Experts of a small language model: 14 layers, 256 experts in each of 13 layers.
Below are experts of layer 6 (counted from 0) of a mixture-of-experts language model. Rows are named router (the router's row for the expert), gate (a neuron's input weights, with its number), up (a neuron's input weights, with its number), down (a neuron's output weights, with its number) and show model dimensions 0-127. Each number is 500 + 50 x the weight over its row's rms, rounded and kept within 0 to 999. Numbers have three digits each.
Before each expert's rows: "raises" lists some tokens whose logits its average output raises strongly, later layers aside; "mostly gets" lists some tokens that are sent to it at least half of the time. This comes from a sample of Wikipedia text that the model never trained on.

# expert 27
raises: "ar", "i", "ian"
mostly gets: " J", " James", " Jack", " Peter", " John", " Mc"
router:496472434444460544483489563551472483520469608476562463501435538488439490491422550430531586506612476536532481446505440539514457413501463488570528482482501422417452450566520523546485599515497421470516443500555503405539454494459489582407422517500477506499447532548452444566508454487553513560572480588535472447441516412394548432481486517466494479636516510479517583562449499469430557464437
gate0:530536481381515512524396513562427486475534499460473379589562496520512617481446524567509511481438466468399537616425494456457478548419453437433544613540462534499458604494490458559487526521512438476544468533478482562485462496485464559577505461475559574528463502486431459465455528487517481512532530558463654507520513455486520540526547515581499434522490425432556456475509564452531529463556
up0:469578425404428491484466530507500472501554556482492473569513484583475572515416534566492504477480408480464511488517479451491463585482396467505591622535446474472454589535502475556506569562468388496546469544539492473534488501500407594484440489460510543514448476444494506519449513457564431485562491511483613461466511506475600522444509533409531541549548408436498422497506575380535545475552
down0:548447449470542530519561513432482500489479477463450564541601486496504485502416418614513492500484512551524509520473507466479556608547464408435538463549594590597486503480499474467551448510550468517432545546430485499541585448662427481484530475533524417491487556485467571587481471458527490495532472469520471548504483457433490566578483412477563448434564498517529496503399424509473488503370
gate1:561515522395545542384447503517634501510450509472466590541526538453485427461414434548424516501580522376517509500519452482431496545519542461417551472487428492488499528429499492619392513506453452470504389504477567498473486555464468526547494466473467471390384508472432498464475571564499475569416456537452516463492567534488456453489545473524496498564487585456549507512447502495516431480537
up1:418513531482480571587531546459502558558496558493496366506418459500507501501476531508511556450486484558590506520496485508573547438514390463502506625481526452441472430608493478529589435530470576469488502503610428426600509439434503479432527555547465569520442500486533434577453498580501537507553514601552540465509495499573508527615529514506468541463507443505495526422561475500533470417489
down1:608574528535539556479509568499461458471557448523459525564522528473492459498587589534506490522556502561439592497526519526522569566479549500462522468478389492483504584447501455498609538572495525508418495524434527539500599561514519505496489431484488524516407579393530532507550520454533444510433532494469576514502456392441384610427514475624419428486523466493455495520495479546428503518505
gate2:476476485566494429608517531429499471419502437569528562523515440611460483515604541479499508573542504491507491428518585566519521402522432474535485430439542527472483475516514509488502555499553492494426591525567555495568506458502440574430440415554475461494610575605549479483649449462479456505497491543501464441464430450418416511499496487469523525444488482550466535530558546468426566474474
up2:463510502532420436560469490457539480468508455572513572531529420598481491514570542479518508601503456525486528456555616530536529476556428490520521409463542624470502488468479472499601557576530515497443579533549596525566514450483434572498470371526432488475580520576540492483678516489469417525485449514510470476503444491427529433563492508487463557472480499495508506475539522420449567516485
down2:453451433513597560540471596501494510515450534485593507506517480533503434531590484490545611454587476483648440487498497480510492468447539555549425437475513424497562432549526570468542610541493460500512457584530481485460387521472515507478541615444528514509428516520463498492418516470460548538464553500544455481478496434476554528517479523449604499554597413577486571534496482470476495427417
gate3:564620470592547502472541531449464445481509585514463477542483469557435586558442484545510512510531433447569527519421527549450541482568409340456470444480516500441463509525497507511510515550456535492416522561544563384615490379524527545435539455558508484547515516543521501493494522543454515518498440530569502491439580518543501453435436518437568537482483456586523485424521404498529481440534
up3:563606471553560489452554532438463445482528564510488481522482453544436562552437478582505494505525441436558523520414522545457548478544418347451465521474502502452468514527496509511497520541434524484459515558534577382608495387526536532450530426538514300516508505530530505483487533551460507501500432522548514484446577526535486462424439512442572526484504487585529482453545429509517488436526
down3:468468475470445419468442500547546471504452481491554485564482395524394515535586452509516605446499530532646513454513566488499437477510496576484421464535509429524563492506526529424508569531518554431574413575548500485429417500515534531465460487436570499419500409528430431499482484522541493497532558581550516445546537436486523427572567519449592544541531499469466565457494542442510554405524
down4:500500500500500500500500500500500500500500500500500500500500500500500500500500500500500500500500500500500500500500500500500500500500500500500500500038500500500500500500500500500500500500500500500500500500500500500500500500500500500500500500500500500500500500500500500500500500500500500500500500500500500826500500500500500500500500500500500500500500500500500500500500500500500500500500

# expert 59
raises: "ru", "und", "ull", "lu", "ang", "ible"
mostly gets: " B", " b", " R", " Bar", "B", " L"
router:496497439537555495504532478524511502458387492576531536481422466458400536479541415456485501515393467546540621440491492563498449473529447423513454605463462452543504391423491461493489464416492546537474522506542506546589463504565489524488427521498513547508570601528490452445426629529539532511566536527536478553501434470449544429541482524579505495430551535609452528493486556436592490517463
gate0:539461493445530419483519494414514639466528602514505495579506519397513436366510485576499474508485490586513479472586507534513498448494541507380458500487443508563475503587498403446485468511429496462500467444386585485507512503542518513513622446517493442417573517451503505506463483591536598457493523497518445513508490588543423480513536541362488518485447544472478510539455493536452462524470
up0:561525537534432518459440414453475475581500546310463481532582495490490503540410497521586482443539437417486499557424521526578534512416552529507595508482543485382476521496427515537526481481538449551472542495581437507529489461478497443515603492494448514509418481596475499532517513515512537534542479494547567474476528420471467524462480513555457387542646532474541472445546454471499463510558
down0:525528558485519532522503501610498444458462548478485539495511496462553504531461623539533458572519506496503582477430519539555527496505504460534492517470543525426498464574448562543538432474531473468572435479428537577447493497571528558452543479524589418483430468452548545484445383606439482494435449426538478455415474484484480446417503472553488572488508489426471535473568493543383535660427
gate1:659468476523515513490491434445426612524452482441494539556564441455468440443570485567535563542473566558481527493497448537508513465440486467556479495445482492535559505495484400511514514477526510555506503458589450479517503483513509345453533564493408460570482527513442464668503506608527521458521537489599500447546484409495472506465509556513486443487577597475484519491464501550489480596466
up1:590403443513525468474439463453463601463471488472487541514501460457471423426554490590557565515472576607485521480503467563446511467447448452574488394517460487552514524500542413549522527482514494601527513462530469453532507542526485402471464552475427508533490495605321491494509521516545466485529533517571437469526451420435456509394515549509508462483566589486448515500519468564464498587444
down1:483435533550524476494504431495427437541439567534444478563549436499459513446490455475516562595447509453453573330493499432377526457545529415479552451487578626544515500421537543561540481455490475502420491537551498447612551495500501486425509472581493476545521506490536519533479451557518474461514454530519476428481528503507502514538482543542589466503522444573539560548506594449509575381505
gate2:518407438488488459438503465522498471464545475399560534459621580457578470469492476431567463381548493492512456528432553445581477578435572511446537477490512497485410412543506474491551470525547425510524463343465429475470491561468434534528519474526583556523474406463470451556507467464556567422495520527485441462507493535630476547478503462492484499559610509467487466521535442548472492526499
up2:528475514433459566459480530480511471444572480531512549468565475549561600537494573524564522503554533593456447531530579509436552529546550463503561459481598596497516569524516575555570587563581525555491544534553498518455550451449483513561471546498562495556505495516486489524551393437466460523491447430499445495459552520523492531449521444678474531520471503417560464428503378500454555551549
down2:428486541564525532524503499403527402583458478498521529493520531500383449535475477470422562461454507507460520509502454498470436469511503517548469567479445453573575443472478471520467560368471490507446523614481438496549467492459444512482487556429511565428544541486497495596393512471524494556566543561578534545484402534527508503507404502573481471503433488524528610572427582429552480413553
gate3:603494511542505428458562559518471493382499590535532471497581532550279504570485504578458461546480508470506485467556477394584488480436555464517519526560489518556472478454512500489417554475455470521488422519515451488478517488533602452544483502548503463498357494612457590534489509521446540525473458465484602460482513474411573493511466497490498491505508472542523453515428582473507521476467
up3:604457429557508453469548565535475447407471583555562459455599484544465539606493479545417494560471550498520500459573466399580466438444577414498520521541477506554486496462478494490370538472475469503467390516541416515504472453544593457535470516527481418464547482620465532554467507509487573529464513471489560415451506464445598481524463506493478485500528485570528441516428575457510521478439
down3:476511538563544501588550511499444414593508525482561541518448450425382424482511486501465562484472424507530498441454461547443492392528526529515473466524449502503512483489503430578471476407461475482416499527504482488531470515458491513470415506426489534481532478479483485543408489564530531427606592505521431506465450407498528478504395520610516515467530480526623626610522525470536492398528
gate4:499405488499440488526474584490501483446461455567499563435485432388469472542426465458634436503525402589494496509533585403441471527557499494513506456595456536533488522514506553491517480512640466500569602454408560476467434578494482454498457509521471545547543449411505480508467422405602454520540479499504450549476438490465514523507495550503503463490407557488507508467452419545500563512440
up4:565608572487526477462459443472503459484541542467437450509575543589516456445521512557460624432509543514496471474509418480445482460428546497523492559448563499501552543551509413470419495519459597519436504507587437501469534421463522499436578434469509405590454516583452590522516546569402463482488510467527466517498557542553534514424495539526456474532629387497473465525495562465491483513562
down4:495451552513611508586508528485459484522466496467561506535564472510610383474591535461541552532484545514299490457540522535443476493549487506507556469541554554515504459499564540472559501568525457533537443487516557501416489513418448502428528438527580455459453443525582461572469501613543482453552436558528495545486501498530541515456478454550461452570458568454468502467394515548478434428519

# expert 79
raises: " total", "son", "line"
mostly gets: " Si", " Am", " Bel"
router:466470478531566499500562587511518482449495431466600408476509449566541407567556475476557474492457501476542521489535494496482481431517580464501523437501471444452571443521521568424548473468477472485515569496532525470510438591529449615486547497491432508505417431504556410569475479454497529533527617513480505493533410530409493411376445585532463481427580474589466558489558525572498475523427
gate0:498525530492477608480456541501575495530472483442484470455443466466516541488478426601470490454591436484505462554519511487630499484543559386519472577482489445471469441486413446608535579485538551513579443426501521464588461515515532487448505416497540442400547491559549440478497465517573554460559532549454531476490466528439477440468496538483441451575532507463602495567390478411574445497473
up0:530528510450485450502443424533414498508517538606468504526510545481544582490497541503467494568454532542436615564520413514436520551469491508516514534539527535554501549497494504435379489532468473526477505521487451529447580402444549466605460589463533560607510518457445581499568569521437426485475466438503517517502585472616561552572571408469519590456412486475490482419531539450496510484552
down0:524422462479496442510501523484540558457482532614501478496447475482548571485588521498498561644512627510464518452516541558385525470481449447476539433447465576540553500494522547483545467580528502530533500482489559533532476569580430578538436474524532481525559565441504441489500455465504499486487463601476505524509470407371453499428520485511561480516443517514627477613442531516423546505578
gate1:462435456550559465607538501493528518471465505565478479559563513485492460491538454558534517369566453528532430441563521539492432462535518484556466526464534535459460430613560571457506389509441443532513530468409548462526458524503449434419529429540597560482510581448463554461415555497430489585443557511504422570411477448462509443494474500448640518462522507507485531476550535514553539493479
up1:577541505499433645442443539535563508520507494457583482466441503472465565507508465543487542544490504452493620479445497504492487524413465520473548454507515523537532534378401427510439541490691541499542432537506533424502473537496518550493501547557539433539543483536518488562516411518613504439625526515471537461523521449560526520560462413472452420513478471526544481467453502444485553516451
down1:530504522529490516426540573526494477485486429470483462522464563437535497551504495595535531478537464538465575507538448471499536393486432585503492533577530409502536479546526514501459549495539491427473522567487493517424446504467537566482462589448419555417391451531467593503532445482450484436407515417385485483503494498488465467556475515470517456465539385612435470533443469630387536466520
gate2:494409466566456552601532486551458434551423436522553439509534437631508510526437512498524482483459482423582489478572509415506448504448526509568491486413488505438536501497482519458476416463502463389501484493585471596489480531512492512598519584433465500538500569499558496499451586451537456545513556504549503512560497479425571549458538501533384518460531435592535405481600449527577469493508
up2:571411505515435551548544561599493473540476460535498447482559449591538599492515485543506509470539411438550489432454466466525432503480509468536561478391467496414496443458403532483508445530545521407460423556479529629556452535482471540531553553446467488458478491551503540513478554440430471521554605504580453437483505426522527518461510501479376561529589532516626496472505532482546499459525
down2:452515463546510511594529507508447619483386497473567511414402559510466543529539450499523563462533490521500438459546561442462497539563463427432550471443598458548473504507527500501588420459555552510594469466536538524489536478506455596517515443423483517539519508497544522520574525414555459461451492540455456540431485499477459436501452482622399549423517497595545505441587511429555435455499
gate3:509591407508583507358409512513505518458496446469574455475466468534472456584670491516499486571466564444462608562502554456499472511449534517427529479468522530462486477502527495504492637501519599550472457519508350460512505455445534513525416462488558510549475483546500466465505483505478512518563551468448458428488463479560589448544462536559482475492459588550462541487465472514411491442513
up3:461581428468602484340426528477478565461527456472533478502445516516454485569550486519557514580467579504455568560547531479478480520455562508501545498509511551482504485481549476458499650497474598574508493513523347432480523452472568487542429450490604507571480530559535441499509482491477435562564561477446423462487459507505557455531454526582495514450427562543442553467468453490442478434500
down3:531504510463498524437414463383454583560490520521403600460482456530586485467565533585384524598516489541548558440549490506476469446596489481575529445566524447498487507614574514524409550507499548551581562498503492463510528459502488602457462484552535408490524520456579485536502429477495451535525503541539530545523497442472474530545459499573453389460509508429453500531562434517462528407487
gate4:525501495510463510484506455341533510499475446481491423515542522547628451450545545456474542403405420430546449444429600460522475484450499547533560452548529515546601537412460480547483494555391509472467479420509460588536487412523469537493493417495449410453473493489537453442489405477453434509527589522479483503502526438507468530526525429484529437504520482500505478548496497378499501394465
up4:512523506432538509549512521507482492547534523553418564536535493414400511546491510543535427581531559602413476543576455513485599467472549419530425494480469551510430562606512443454522513500587531546540534576509477543499521482481519452537466539484515587631486505453483585562567590505483541473529413455553485499529517530495541500539472599546408603532463532466558551393535483573510486529500
down4:538477562467399517486468532509528448534500513548491474480498379451616463469525472444553505482500505572379548462480438469452481495499427441508535498570457425469402492505535459439463528508460491505503515553473444596485494499493538515457521534573481547558520563452454654546519485517539432513478446432465543488425452522491454594419590524570405494575521448407475498545478480540402422536452